Weights of a small mixture-of-experts language model, trained from scratch on English Wikipedia.
Experts: 80 experts in each of 16 layers, 64 SiLU neurons an expert, 6 picks a token, a softmax router, a shared expert of 64 neurons.
Training: a variant of SOAP for the experts, 411M tokens, 6267 steps.
Below are experts of layer 8 (counted from 0) of a mixture-of-experts language model. Rows are named router (the router's row for the expert), up (a neuron's input weights, with its number) and show model dimensions 0-159. Each number is 128 + 32 x the weight over its row's rms, rounded and kept within 0 to 255. Numbers have three digits each.
After each expert's rows: a language model's description of what the expert responds to. This comes from a sample of Wikipedia text that the model never trained on.

# expert 37
router:146184136130115146077114100103165152114117164104055121133142166133146079118153104121114129083136196102206135106148155114156111109136106156103145105145109078105126106102144098115142162123141187104121142138180173129123136176169085095185065112075037114191095143119185096097110118124121126125110159078100157133105162169192089125108161180122103131160059130117173037145121123102150172134141147112101154121149135153148090119147172165149160112139119152101140123190077148133043101109109115
up1:076163098124181121115109171146133127102134141107165065126119066159100164127134176104124095151136175117083091130135085084106114110100182184142156173158047125151111135131136109128142126159142143086128133180098107155117145199099124110177073158137055149192146148154071148123043138170110178119166138158127118133104109134114065151155143153142132148117092189106129113148073176196127131103148166056119120127142107088109138132119086080182150167155126143096139154168087169097174144130146105
up2:154146179161116137141119225096131105169143145084093099136163122167118104105093117096163181181163164146121122079110124109113138112099125123087139046152153122111125081128116119142134134096200136161120128129161131084142080197135116096131143086077083084135133166156135209100113090143091169106078142149156080163076116089150128127080093145149114105146054115101083115170132145128127105078110177107141156165067128131124083087124122161119158120172143089107154094182098153199172109100112108
up3:179136104125170149110107138167120159131152089106108162159152130155132113094192106185161169087161079145145084091146155069110107126112165139120161150085162110152114079113100137131115142089131207105119135176196154159109162159132086177126139145027082123156118175168105053100123153142146119125151148109131121118120043160112123189115121121189131121162138159159148075152133154130138149153126140117108117093123124094076060157120129152168186139069151123160196152150158151139078112078113147
up4:157138114128122152145107078133123127117071067133179166115119185188110087139112115086118084070129120099146139108147101138123094123126167056153133118133140092115093140153094083123108110115122132189137125141097195121149174169149144109099138089179138131174137125232145172101155100137093107112181130153097137108134196135166137156176204154114173101083095191097089106063121109171089105129146103157169095130102216120107098103174188114158119107139176123108118111097121172126120098129141120
up5:116107112058127120121157135126179168151165149144114130192190158139143102095155100151082081128112098129099181171123151138158140146148122083077116148141122102134151083097063165119123087141166095169113125054165128098084124124177141122132132161017096147174112105109184126139144180176113081159165149170138126098117104083139136120157210131139105087171115186168158082178129158061101154145125120132198136153164154079071106150115117111170106148138136149156104133124143107143093125111141105
up6:150114147120195168085157160087191109082110181162122145134142141046128126083122069173148144111089140132122142141079123189154169107154211150102128165062132145142148121161140063116106105108127118162163102056129165068129088199138139113149154164130105158147160190105087147141147152146142188140090157140123106104156078144158094136175172089163127190178102085150120155102169115143099135117148102110154161139145144153101089114136133115116146103096090078167099134152133105109123109120185074
It responds to: Noun suffixes. Noun-forming suffixes and word-final pieces such as -ion, -ation, -ction, -ment, -ure, -om, as in selection, measure, genomic.

# expert 8
router:102115153086145136128169108129183089179058127104076124139079071184196196146159129140118159113157084074116074111095120144142122097165171144065087125120126126190103087092122083133134182176146130112121146153107190145154106132143073097132135182164052139153111113137163109129115139177120140179097117089170119125158095155180086113135096143172065113196098106144124122118132086126101140094099145153127141163122142134119089103179151117128152133110099123149144089177105086089187112102125182
up0:095107139115149094159130128154177123087106117099109125155098093077168152138168135164093141095128127128114120141149130149106128131138126166104139114174165059094082111067110144120076146161122133064036154104166160111128162150111138158153090120103088157129102175084193121122185112139136129117150158119097050107091128076161132106095092094162157110144104111157121128155136223133126150096126186132077100093104148112173157067129147109119066146127151195091114132063099154105141124035093139
up1:084123142137129127060152086153109160127104150121180192099093074135151134095138167152141123130132156124099205094133132089120123101139139186150112147096144118138168135129082101130182106135087117130115042162100142129143162147163113113118129149156105089135084164181085178180141173173167086123136117121161066176135102176145145127245154092131092122161127116070136179123124128100093077132084136132147163165098163103108118098158066091082112073137112120182147107086081116137145167109131137
up2:097140166074157151130121130096147092138130139131177124141104164097174147126083166088150134158122135088179096104088142161174154153120222170111089129082101129146161144092149167136065100126100162163158129114130152113144169047137117141106151184197100165068129146110188172091159083218129116115095100118116141111110105144164058103095115094134118148128112082132144119070097137147147113176050151168082113144133107145157172095131143112180130144120112157154159130187120130113191159142115141
up3:136088186138132121142159164052167132099155160159153147134152117132135073160135092102172120112143156136103107117117156100225122091094185150116142123142196151149158116132133156131102123059120135156099101174112184139152135115132090119169127159116176062160158095108100110129177149127086060097075187155178110138123113113196186101107192085106164119145077124144115165153122132116101061066122164180127114137097162179108109160128116153095168117134132148119158099147094133129118172158080171
up4:041095109086161132126096187139172098119114101080080131130153207102122182090144165187128135150165069179099162168116139134167179106066128155076094111138123089141130168134073110186127120094130087119103116123025189138173155101101130125108107111155131163127119160098197147115110143121140111178165140085145123132117092115101100124140123155143119132154100089123116165107081150115093082147127141115128191143150093109148113125113069140093150135156164134116106090178079091110141080111093180
up5:106159162141153064135098126089090115187108143123102055143137152145152130134156169077101151157119092075151164163030127123154122108191080125114102137170125150126152109094090159101134154144118142103131101197109146075147089152156134117149143126132111147174109101130107188112131121092097157207148088116162112153121089155172194142106129096101156100180116083091089140192190105124137125120139175132142159167080158130195114157163137128115131086128086130185160128113175114148174099087185155
It responds to: Word-middle consonant pieces. Inner or final pieces of longer words and names, such as und, mb, ill, ff, form, east: flo-und-ered, Lo-mb-ardia, Heat exch-ang-er.

# expert 54
router:121097172060153128146108118025176145094137119108165117166112163145128127102140074106172188133119123112123141091140139074172113086127099138127152133118153127185129154106109177108139178102163125150107107057126141121161119097099150064163130031135114156139116101139183115138158122142088108143076131114160090113105116118139082137182144119130096046161050101098096128075105109135131146134163123153125140170109126158066156145096178143094183142138175151124155071147124172133200130118087147
up1:095112167173147141093155112157179164139103058087154170128120133130139151102081101161160180127119095150120142171139179141121107167120120116106050134138147142155149121110141146106167180100176132105115107109147210100172082150121176102141066182132090111146101168183128167137147119107119170114151061056157159091113114122082129125136179130132082097168080139121170114143190075116107149143186097116116150141179089200128065123057184147107114165138131133138133176156121129127136160137094123
up2:130137131169118137130160149130154126151066201122099142179118102152100119152112110137173136144119096110135098112120074154093144112158112205118143169141098152148109110131094088070130128124122151118093178148098155115138096143158147171085170152149106175119106185158118089096162141137199075163080142162099116169188143084109120059127184131110168104158132047158126129087122152163096097181191120117121127111075100109107148139125095150126064074132076142155149176111143144165058196131077128
up3:143092115077131102095048138123173128114112119144093113124121103092125146035194133138171100112117143102141145125139171150123158146085082188134131118118117115147156150182099173090128099099115150155113194067130171170146173139165127134110157117115139147116123136117091127171168063110136071133149152081132089154147134200145084235133214085155124152156091053098111136135124112161106077146115119139146187109137138117091099140125124087160152145138139150114147181136165079088103114142130083
up4:120083094098167125093081115153070084151177162125140150191151136124096050112071134179065164107113129115117179099139110153089137097140094104141155095111172185101110109130082144162093153149099152095076119055119142115121119114099113115125120129143196169159106144143081144156162176110135105077098139174078089124078106123171107093136156123109193154197114145152124059145122132135150159078117126098117150118198198114080152141087155133167123124110177148137146123102164169112139096139175116
up5:124119111091158159146145130140179125103133174121143112163183084125120124119172179082115128056092128119132083101093090148169076092138128152121134139166119085112122119185119159100107096165152115132107155123155101156173190083112144076113125195165122138103124119138135099106149129186114072069081192117122154080096128138138085091139157128159134097120129139126113158079107162102180124147146078126076127178093083133136116080139240176115166134040145137125163074152165101081154104114111118
up6:148182131105108131160145072118172120153119165120185118214139148133111087066107138117122153151108194091142100124141054132143110145116048161160121117131148156199070147139120157114171116166127133078081095109078124125131135145120138082160141137120126111109077137118153123129167097210150141127099174149133137117096080125158085142118086174191115140128114091142113085127093125160152095126099140147094115129118150152117195167118123090177100144170134125053228091146127117086102148084090173
It responds to: Name-start syllables. Second syllables of names and place names after a capital letter, such as Ha-li-fax, Ber, Bel, Li, Mi, Bar.

# expert 15
router:139120124084136195162117128080126137120135171122093112090097145155132168107131066147124133099122145069193155159090079145181160095067168155125168123046103116171072117141142155157147173151124130099151091140136111174173149125119102070140096111164166150135104102174144046135101148135104082107104039124182178140138155136098114158155128114148100121131087131101085147082155082144122111109098124128063139096127177152061139176129145140127193117139135162105132110139129100145205178132120168
up2:162129128121112124144060129136160119138096111167108115066097171160144114136130098178099167129102181109132103130116111084100104105151161154156106193091184122106098185133091142115206162096161113098149119119118098129098117169154197115107120194094153127134101111093115145139191188106124125101110128108159134138115153136128131107183121098207180175179094195166107178082128090099210109110119109137147140178128133151127075126146178122109134121113103186139119073106150054107083154092103102
up3:127123123098154091119090146104083031165104123123110100154134110203121094078111183138147185119067148118099087074179151156143163160139153159091138166173146123106093114151102112127110163173117172077161132103138133145063062120144160143113101077124159062127126129153112128112123206134127165128112083083123113169114148125097116105139172128160082095098117111117145138134085141174106119142140127099108097124135174109177152076123185066084070092118188058125146070120126100144118171139116106
up4:107138108123170168109157161126131075189163108090095156112169129168110175187074134155186084145141160102131105087127116158036086156127122108074200138122129157152145156182167110115145135114129152106168084139110081125147071136180127065207107149154148144083094135118158104106131091181114114156131106097166115116149154098149121158117170100188189203133066143113076129082110168120129132103092142136116135121126105173111128141133166091144119197128141207131091170124131121134108116101135118
up5:060171130067160100128127063075190104130114141099057126074146106106156095143099075188103111081156150065122146151101170133118098122107117099134139148120141153093146136141133167122146125081131134138161151145093161139154075087119151099162103088186138171101198081103126089136105137138131057150089157099168153123134089195100125092135119111128136150150083144071093155173101150158142079174111118078090116125114154151109158182131141122156154144111168068129113102128140136090080113090049163
up6:090141111151117131152074123104129137145125158107079092113113116155131128180111140186095114161150154103083109147059122212126116108110162056160147052132110115152130150117102142165084143177100112083131123182085118146129180096191208096159154125160173110097126124073122115104083146088116131127131088101119131157166124132180143123176132085163165172141094113119216121084140116113096154136105120102112085144098139112117161150126143107119185167167142132132187066121081129132131088150184208
up7:155171138143132178176160095106103126176085155150111097150066149135176132041087120108121141147129124104149143128141140120170167091120173160117156084104110144156197129147095112095116128184177145133144163158116164131132134127109095121105154080166140135104132106206104094165197112134127169165129173142127143139148138136133103136202116096126051104176057102100081135087115041121083113154140114129109139093178178129199159133126169077181129087146148135125126127125181090145155121175158159
It responds to: Mid-word consonant fragments. Small letter pieces like s, S, c, l, th inside proper names and words, as in Sa-s-soli, E-s-bjerg, Ne-th-erlands.

# expert 1
router:085099135087175223115141059109164121110121103036130153128113123141160080130098101144184218104142124077115092140132127110170185135111159110106108108085093118096109155140080122129141142102150157140114137153117152148132130144136090161143106111093141146163114096133124051135163162151132108143121125077099152186082113134119069143171125104159127115176102148135161000111119123082126152122117162150146134093146128124154116144104177120128150165105156127101147086077078087125084137101131181
up0:102102159154149147132139107130158121117127092101162123080036112158131063078169180158167146090079128129158131120115164101175122150130076142154123144136162102110096197094101138115100159143204129116133125155134059161166127112190182127139141188126133115103094164159149192058082148137151143152134104046105097143149096116181085152125084129146153164119165112150090111122136197143108147128109100117178159082100181158125133122103166112105160157121122132137139132109105138149220122087082159
up1:177107110108100148108133110171187138134106096095089076154118120194142091121159150114128146155045173129107122102107166102106148088133103135119155155160141133139092188120138117127139162108168119086164101144121139224201108099171158122088127057068130119150085110107080128113122119146120152145117179117150094146189126132070148166123146143134141150120066093160134103124109158131158099137076131127144119064103210135160137112145145091087132142078102120130105130135174173144217087063082140
up2:103092160104123150087083153126054110171151113073133094125147155136156100080145082128137112164163094125209118110161170147103157155094135139120104111130149108148155086107135150146151158141086176149107113174073148099113161138135107172166170130052065119076141117113118145149183178106127131139100136095124176180124131141104138155127133135145112149105138165097155100105170135133091151187141087122120087147124145090135122189160108140221228075092143141099126149193094145120095171068151159
up3:152055194098183105092092057132138137121139073094161108149185069118101144168120079144118112178111038130119072056107127164114161129110103128137180120139118171131098140156108168103149212126124145103157108129138137065105136138147138114134177079153192143123094068077122115092167111105179156113145163118121117125082096133175148145125110112151122116099110133123188101080116118176140132151121129128091141171153127128123133179106146136110171202080115134100065121135081166157128132121080116
up4:146080150172151132109126076137117103137103107107126057082157183139178104101152179118116107122140168114169113125110161134167139096092121203159088110140085145150131128121130124080105128129117139121144095169097120062114115129138097121140112100180179134117065189115152130116130160160177146138157155092090154147090171168151064156218083163090165176187126084098110130083091089079125117202139097165125148137083130146091174136084151166090176123117184124121174096139138077151104165128145138
up5:082151147085198131159111088114124090125082128118140118105153112106167054142148129152113131157151150149129181133088124094114173120113141123068101136107184148114081179167085109149168124185187125096159078165118101152126127126076171089159154105092101087156103095174120104102155130099137142187135078143137157158108161076140198137125154155049147108164040140177107153154126167164079150156188139138105109189089138156134153130105144132158141133077138160111160144129158130155163114161107198
It responds to: Letters inside acronyms. Capital letters and Roman numerals inside abbreviations and codes, often in parentheses or tables, such as CUT-BAI, DHID, THA, GER.

# expert 44
router:137099138135143139120148143107149127075146083163121146160120097160216124076103118125087109126092185114132110154108105119130124080113143150131089083110097159151133153169076086196146186050152110096123123062174078165177140172157071099150139116140122146176144144104130069154118123138121143164139130108150037100146050141089060135145156156118096105143094123079116102112098064128156164126096136057130154106111142145153094142098127114104185118097138128085134111143081132178139142101081183
up0:140090124124188096107168169097122159090154164117074143124118121114089122106130132170165159095100126119151123108153112141142132170057106073141135097103164065122122088155132147127143152134123148111129096103172188184223101158078126116171183129122112127144198120150122137116094098131168106131070059150159122116162100144079132149116167142175085130178095175096107175163057129164154207116128130144118107133124158095084141171152066110142162099099138141082145046131116107148142118125105071
up1:135146048124144171086140166124136151143171100115109098130177147128122108066105128155105106159191081161109133138143097146161118128136202190078136140103113126165152120208126130146139159112110119149066130136120080112129087116166105180206101074184108165133136122135175151148136086085090121171184116110159114185118068158112132111159097094146109158194138116077137074125085123180065135108105110066161097066127104105105111093146117119141158131149154141108132133179159109171105087155113097
up2:139156122055155136137075160180155105071128097139141078125188134107133165173158134154141119123077122096136130122091120156140146135132151092129111105114133076107145155073114110160081101209127139102114119143156139115132118147126119057126104217014128085119192118141079095075088140157143143191146135102157136127118127133107136126151131119144185111150118179162143113120154092135147125103089136115135118124111093155073176194122123105091146188115123141066098173164131102184146057119171169
up3:113116163135143065107153191147122105138157138124108103186122101182199128066123091118069170093086149128082157139135103081102159164146139121090125168126143139161171121129133191106167183095106164126120099116124139130111106151180091161136194161127066117116136134178151084181155162131113190108177103125067123146057096148088104105152160131142049151087114152132088151132163063145110094111106128139100185175155148149172112140131150098117067117080099137137137117177143089113167101119166137
up4:127139170191115081122131118134108111115141150089150106090085132178119110126143051152128132144081163114065157100241107081107086122092134084114088128100089111108104125119103131177097174093123131125171154121155098140194146069159165086084077153154129138085126116132087151148086166151161181168120087143127086115193156137126066079171143142097080119126175121102162145116132120138156088091164033125077162101112144136114105098079136091106158125126146121111113126182125133113115155122166099
up5:084104159083142139132154088079067154175124142100138121132116131135171149131107154118086139142071116137132129175111092154158079117127136140152144103155134123148150128212092147211042151069136077134112104164134096109118091080084158076172106135134119150151192090120135172179143152083125162212151164151104129092086128112124073133205142151136117160188183155082145109129115078099108183128170123094101134084122184129139184120116151117108137104111086103149104158135164082128117100153122126
It responds to: Assorted word pieces. Mixed group: dge in gudgeon and badge, apostrophes, in, re, more, and capitalized starts like Ho, Gra, Lo, Air.

# expert 10
router:104085105127140094153121127149131154079139130137075087185058128128076107133045109102185125105103095156133199164113089087216114089141149121111116076064153090178148105173135176166126131139125124118122102168148124117153123091144054124091092071139131118153143146139182113070193138151101133174107087168140167135112126185178129096150124112120160091148104116116183173100190106117112125133094168108096183115160167150107152113166166082119155104128128172064142134101125153134156127142136143
up2:079109178072155085108144132117146107138077152140153127139129138128131110115104133065123085124175107127079139090058099143129146096057074154112106115090138096153171152142151171186129125137123118076083124151134152090134034096174118151094147082121117106096185130144122111153169148149115113118089087135170150109099116134172117137104141144118078139101129167130185145131159137145134085171041148091071150189147139074128125160225185134178136106146147126090109168140099096177155165153134146
up3:155128165152087106122082147138108111118122155145105104150148123137165150135137147154146168140178146114152196104113107136148087108121157133173145089088120109096198137123093156108212100173148068137112126135182098135179099085098226095190100131138158084091098098147134125080112105121107064194172137137146099123112127158152101141137151154054148097131135114149122106080137128160147119112088126116119171067055161151166165117166119157147134144191104223141078092155142143094169106126105115
up4:138165135146096161132144149088112131174109100062056104193094112135117133095143124214165103139105143161151177099155087142107091103168162181131148075133091112127123064110178126103126163125134099126086130140087117144172176105119139120054149099083169090167128176111122125065070130137104085110144072107079145102123089147153132117148136090154131165195108108148112207143136086123169129128130097035104161136121102142074145132138066157117143159099146144164131098083106136133145087111088126
up5:136112125130111095197134125170152147138140138094093083155045093098100102147112086112186135161135056088113113122119193133141138114162154076158098091123164123042070099183119146154051148103105130140172076118105086106187096090152099114118110159102128099118092093068137138124124124118092116070116096171175129155124090136138175165123143156127092070120042178165153117115136108071094089108195115142110169109149133130113107113118138077101082127144120123104087163109114124092115109091140118
up6:121131127115110141119189123169152164091108173137162070098140141068134200130145215059097165089090138113164170120114108106128163144170115125143141103084152106118114107148135112195129147141146146129130153112092136102178151162114166140133180170126108126103103136118128186146132116110081182196187149160137105126118121138105146132159127078110142080152050107101115093127138167105154122071101155146148220105106112095148145096150087066133102183132092072054144141134136086146177146185146145
up7:211066144138082109152122060123107079140182125147094116121116157162157084136097151137115149129152095140147165061131121073141130147127153142048080130101118116076115150092093139133134140105144071109094104115137096089127136096161155129070153079124160074158146095124127104157143151111099106163140115104121120131081132126119131081157072139061146138113134113235114173190088110111084183141130109140090204118154132104164136110161140141099150156060155156110072105147190166083137153128126123
It responds to: Early word-internal pieces. Vowel or syllable pieces early in a word, often after a capital, in list entries: R-a-ce, Ass-o-ciate, Phy-l-um, Mo-nica.

# expert 12
router:146131155122133098106127129146171093161122092150139126200134138167186115146121115115111204141186066108088130154114106126108145100179113160138139186129112063122111139111123106216131180152158140085147069146121092082140141205151136140119072159154120131138052108150133075100108119116074096134066140126140126162087152130099115162147154101168164073167111138124120164126175096123102154094102152102135180150075215114122115174177172104088122141112097122096133119131114196141176105163158149
up0:149157160172133139121131059109169123101133137156168191190091145119128106101135119119124172147140103146162151132035128067080073112136114121097082183108069120095100133138149081152068121103150066104094072117114107147110132129112142113132050138156121077174074123111108096179145159116102122225127130137151148148123082134156181134193111145133106119153109101124132136182104152098166129105118182089188137118089134146188116119128145154197125093147126099101157136129144076125182136171118101
up1:119129166142105071157106119176101141177060091138150173127114139123109114144096087172136131113194031072134115156152134151129138140110120164113081087075140131116128145127186155144141132138181173130100109177139159106115117120080115146116117168128132193162122117132129165133121165103132143220122025134078055078132090156135171163103123099125116160167131076158099150133095080142162135164072123047064129138105088112127119116135104075117079114140103129120097128161083116134108102140140136
up2:115144137146141121126123097155166167120111159124135148160179126134113106173107144122115096144170146158149096134034100140150160122114086139115145165147111143129113181126133101172081107130105125052125095094102186164132112218109144093181141128175145074114095138103062126099155129173067102198158082198156107175138121107159115168144103094107091120181133098110176105096072220132163145124123122106134161137106118097105098131170145162148089120163105178078146142059140111083170136153129107
up3:131103154199165096187158144100154112115180122101124098136131169073127160139135134165112107102191088068126157188106106073066219124126162124160143051090132118176128130135130087193116120140097128169169107111097132148183161115130123129147137174122090153092095097119140117120084138174104172139177077112097111122058124086114141097068066115142154135175112084106125162116096119089104124140116159104088094128101178127136151134130151152148098103183088086103140124126100079167152084161168135
up4:118106230163110143165104131186070141179101122168162161136077092138100153135095080144132037198128104194125126137102105112100146073169064118162091131194187132076114116085093103119114129105151137100142188129167153125147149113130116089161084095176148148107123114139064131093139083197200141180125119162131133152114161124100152173119103139135160141119095101092142146155136129068094136137111170130114119118143137070112159142117124123104076106130157137095122155093134094124122152097109186
up5:092121114147087135146092094113141125073142137123179095045142168076169126062047200075164097156168142109116151083109163105161131106138109172140147135156115133104119127136134145151137085086122137167100155085095184172142162157210129139148137127137106170167049135136095131101098149149135191079132060126128156146133119089102090101148151154156139077131152164137130180132086096172092090173083139162152121191093137143096131141169178137132107108148174186113120102145097096147169138119132120
It responds to: Mid-word consonant pieces. Single consonants and past-tense endings inside words, mostly d (London, building, condition), plus would, could, became, took.

# expert 13
router:134083162102143102148122065138135087144132089132107123134089137109153162140092136132184137091150081137103185133113102093138151101174142147148106159129044096121060184148143155163123177114116151102169134117119063184142110118159079148176177137113110155161077097142140138109146119143098110144126106135078040174140137131090126044160129168153082166110121125121159104119086110090128189079101144070099138129106138084137117175148189105142132152045124119071105175121111111158164151074124157
up1:151084128150108151073174136097134171127179127202082095132077145142114121124161172170176122172109139166152176118179116190173113140134145182106118150146190110203140143133124171116138131056169155087196137079129126124148157203144159146141145089128079092164181108114150107129167095120166084158143108164145142147119125118094151156151152119123137072119137097108162113106135106167096132143157101135095127116232101106108118143099097047115135106087131118156166145107157190093147104119127089
up2:119139142122144112198148128121086165147136177112115144112102095141118087162121139102145168115126100169133126104151105137158109175142122120140079116053117171090111174175061077138111166137128081189106067130175154119175185091171057147061118100143057128149066132111100146118120112128090175165119141169118158100169118157120159185118105087104191086098147109116179109145166163097082131159147146077088082097111104163179113089122111118112177077119162133084082136120153150099151121118159153
up3:128125089114174115073062138166118166158133134140084133081123083123148169090166134154143131129145116163142132214142080071158132095153154160131170164137118163097185191137135137127133146113069164059153137105120144103121147146099139141142123132151083109191154150128161148175165094129144105154105079061108126056155095137136091096153145092099155141130165078148151106170119099157136096009137181125196159156201128096135111123138084127125172116101133134143129124102162113183158143130098124
up4:106098121134079135081095116086109075104109094125166122117108168145146160165153111098074067105109147121134159120129089128116139140151110176160090108151124173121168096161165112103070064083173130124105158112118110128131115121100115183179103102102197120096167136082078121118076165195080069130127085081097150122171107187108061068111128115142082132138156096149163115151114078081130174078143130123059090114105101177129153083111061093144114100115100137116127147178152156119182100107140107
up5:193132121158135139114124130140082092127171101100094107120053118093137127145041114135150145118132116058149058139109120062164091176151142155135132145094209152111100114108135160155128167131120106051135180121135109169174141143111141124140111148130147091084173100131125086131103076118098122075138167069107124183133127115146093126191108159166146159131167141141128096187157119127159155086177101120098203144119166159142057133112186114080124201121130122122130152128125129145088149195088112
up6:152106122098145104155130114148115140104100113085130110171147122116129146138089070134091136145061076151103126101107117111158102133175076051109173174086090117073111183123133128167137123151136094120136129127123129153101132176087097141120074156103117149217076069120096072105159127098143077132143140188105126147095105114092153201127123121126149182133099167134127181153099198064168116149087137153139108105138132047097089185121175094096135156138114158112093109091193116131126083184110116
It responds to: Verb endings and auxiliaries. Verb inflections like -ed, -es, -ing after stems (created, consisting), auxiliaries is, was, has, been, and prepositions in, from, for.

# expert 42
router:136075185105105135151076169163121135195090140073095077148084124108169185119160101140099125113089194120156094151093147097126127120158091080107114112086118138106148100099155149124139131147141151093110125173195159167180159151118131125115109145145143138122070158163124119073158158151135160166119101124117119143120143133189101110141118172072126057164112089097135111069167101141122132134103171153149148063108165147130147157180181169169163186151096199116125185126155140111120209180128162
up0:095158103130090083104121187100131131099090156125119081060102050213132151145145144155084117068116140130132140186100201141147131102121205107112120055122180155115099155128151100118118132191075120093124124126187103101146197144118131080122121098145074112117130153142122129176082128116064142153125122177141138123128150168157133128091129172115132159164134116061122097068147117100144127129138105126123113124130168072170147107162110142186060086178160150141141109142065143130192110126119131
up1:123099145152128115110125177124136183183121184105159103148092145159071156141151149143122139158075157073167153135198156160198095109139157162194089096130169105133088117148143150136112173100078135117096138122147097126161130161127131131149089144072106148225128118065124150143153124094131138129107129060141081119149175079151128114103085184163084085121136058103151134125180122092175160146134090112140143080182163081184131136146099141137104078154126132150100151203105120144139119130066116
up2:086080179100078148106109208207147157139080153093140100115147160127108121089128142148149113137153212126101158152134125107193143147143148183086133048118136170122119132091145105075180125174154092087127110103122130073150088118154121140124128151120190118126098135093159110098125139126112103173129056189118107155137121198163106183167137078134125094170047097092083195120150154132123160135131108126141129126098121177127132138139098130177104152111111141101106151161127138086069165100171148
up3:142132155124063089106125106089162124097135101072082121086123135086159089127181060153134142057061128144079110108132177158143117110117140078065139142078130128133181143115114110089142154180113128076129080155119179141143141182150138084107115113121129135106123118176148048097083167205144078172170159155126110108102108102131159083143123075145088145173102122117124116130180125186099121156096132167154090093171142171155123153157157152091067116129133163123156132136111162205103107155115091
up4:186092083120145078175141112176086119121144123118095086141167144148127128112110173169083159107118188113133136120121115080095129128110062172156140124095055062051144074132119105120062119150079154117120138145125160073082165159180146098155129127139108093152093122148119122097190092155162118169134085132101097137138109111102078138189129096090130093169135074167127163095081197065072115127147165172091148100099101131181106115126086085105101131142128139094113138114137145102158095167163102
up5:151042106085085104115066110147156173112107149119119140124077173118107096083160134096095126102067175117195107177131097121090114138169080202108111118129166100062140125077071099082150115111093149113081130149179133096119099128155045133081065117110103132152194130178100129156109100122185175165099092140161131075139066132092101110140130144090122133138107119130169111120159156102131140133203105168131127122144166126060142158101095090112134145137142167138142133163136125148111174122090144
It responds to: Word-middle pieces, mar-ri. Inner pieces of common words, especially ri in marriage and married, plus equ, critic, author, script and stray table numbers.

# expert 0
router:137127142160112120133106098135125162179081095114133013162118105126087084139128135140166161090131084124139163150076089132145157114195167154131084124094087112098069095106152144161126152136133144156145141131174116141157186149112080116189174169169114156199125133047126054125149178111067121111106106131094135145078125153105131097148112156108086131083104151129126168130143103092074150099127116090106131147065173127095112139152139109095157151097143141126176199159101153188172136105127177
up1:112101153122152195093135095095155120132079173088142111111187099155125073136091116125177155115129129087161143086080102114141142101106110109172143138149177179088122156091150082146103087130070124166097090158192132099107126145096099138088157096149148147121114117072179073136150108149049164133147136125131146123157121148117147121068158143098069140146120153170121067094128113068145076106093106114193180129120147114076071159139084117141161154132133139079065131057110120095195108118152172
up2:163117131134096128139151116134074167166142088116132150124105144119108090101066119182146101120129103064132066096088132130240183123135233105118118159118131116181102137124139142155095101121100150141157159156116155150130096072108167138120114144141142129121050130115124120140169099102140108135103092168158095144147119131023176130112147146199110160145107114083110126139108101138139150144149071142098134172171133088124124085104127144062162172145139170097123104172137088223130162107123091
up3:129117114139122071196103161121129121118145097138035065152086086106123105125179074127138175072112057069122130103135152092087099142180102139127125140179122112135126122114094129087104133168177154119168122018072144110152109172127106149104189133123099146202114126104111099105155160103149131096125158102181123111092132159119143105100125158143113138104110157133116098184139149194119119094127173115142143159086122155156175117127138176099179132109107172151109195164164102143156101134054119
up4:118139133118148116080114150181114109128142173098182129161129188148150160134119093103166099142176153169164102116139136107145112129077199173131199100132095121097085147156132127126109095106098130134121092089151110103070171116183101162211162112177106144103165076139080137112177145125080118168122151111137142178137073099101060154122158148120162109121157082140181089126151081101069087162095088157118141164097079099115119177075067132105104135090139062142112172079119172108112097131116114
up5:148148042119103171132122168130202118102103188166111100106151125147122126132149072144124114079138114085158083160125150107173135127120148069153102079121068107139169121168163099183167157119093091143138103121129165086169101120120131102102158132162159162102100172176195115141133084149147164073147081148123144062120140156128097190138170160101142144110141123108120173111193098127174093131125128143124169176157192122073141181187076104196126161120104136116157125171134153135125196117115117
up6:103119126137138124097113084122173135094064135150127131175092128135067101161212073127131075120138164114131116118080163190091141096157175150082161089054101115068127141017139084176173111097120111098120115123130123118173142154127131095109128106103167108153124119083072126120199133149157134106086140098141091142179081144115169181144165118142109124091099164133169109136117094118195114152146097112157091126111086117116131162096147093102145084157175120099166116062091109111121172100112160
It responds to: Prepositions after verbs. Prepositions following verbs or -ed/-ing participles, plus those participle endings, e.g. regarded for, writing for, remained active as, at the age.

# expert 34
router:130139150150121133094142176073170079148072077098091133146101081122144151157099135118126165107076140115116119088110089145129193101158094148080164151134129144176071164108088157167046147108121172058158120123129085100160141152170095128187130141085085151147062070137167127136145111166098149141106103119121083119142092131082096087137198169123144128135125062117168077118111141110143104125111157113119160102127145106146091135122123162127183137122152107149172053165041098117086185134118153
up1:103184154124095120104122083123093141135136071120146075185130107117102129169124183085130118131178096109158098155073139139121197135071076077108169128189170156072136122104119140134119171107153162089217119082142151141190182154163103111136132136074134144121160079123128118077134137131163122138034162151142171216134113137123131135145108129134155111132129149087151128149165142096144151145079100115137127115093146115197092173123054109087145150145111097123141110115069124087080129153135079
up2:139073108052124114126091117133126117127143145072112174211138106161122135096123131150136086134109108099127141121141112133133099161096103149154143070130186227165147141126172136116127161146147143147161156148080126076180139124166116126111134102070149150113147095169129125132053108088139152160108110120137135167079082114137166168157141204165163152152059129135177135179132093125168138128147113134116148102074161127135199163121147084122188128188171079100143175185171107089100091154153097
up3:100127154214137118088105115142140163125096135127116157191184060118135087107089169087112092123147137112113177135118105106140150079092104183169126119091118105160086121129129129113108190111099134116118164082125102090138118101094119176136131141121130150109143063136097110099114099122167128071139125131144123138172149159170103090165166134080138111124126096122177140111163115082162075147125118186099100128131168185198169248139117069107172107165211137117137142176118105091137179093124158
up4:111099178127087054150077166098138208088101089096136109134149136077101120129103126142120129121148135136118157155089065120143063168114118208143124078147128150118145148065055166122163121104148106106107092104167183046154156122060127171100132156169135175118107107132142108138147170170184131089121128131121084160210183056166134176136155089136154127177142147124163130119114135096093157113100148110115184106140137129139106094082156143176140170087118128096151160118093133111102129107109132
up5:147143162138121192056120118095142058191101119117103116126143173101093176099122105152106172130147092166154136162111150126155126127117130114112172106131151100160162130159090133104144118173099203125135105126113077129138101079159110145127128144156099066143117123118170157136127116140145119130121188101131144142109088169098154104121107115122070158115150142037109129091101117172114129174085212136094047059051214109122148105136127129117122099109131130118152149190131065124077149075145179
up6:135099168059148161121108131129164214105144112149096139119082103124167176179100184123140147131119145141167119070149203158164157096098161116165155113105141101118120119198089166145142072091133172130143200196130124150133131175141171165127097133144100119138131119140164091070189158140114117099085071139202102135093105079162116136178151099121111164100156150130119151135160148130120150106191090175111101138121129140107104091178145139203128130123110059159133096159097119155135156185102143
It responds to: Head nouns ending names. Head nouns closing proper names or phrases, such as War, Council, government, Cup, years, plus units and dashes in dates.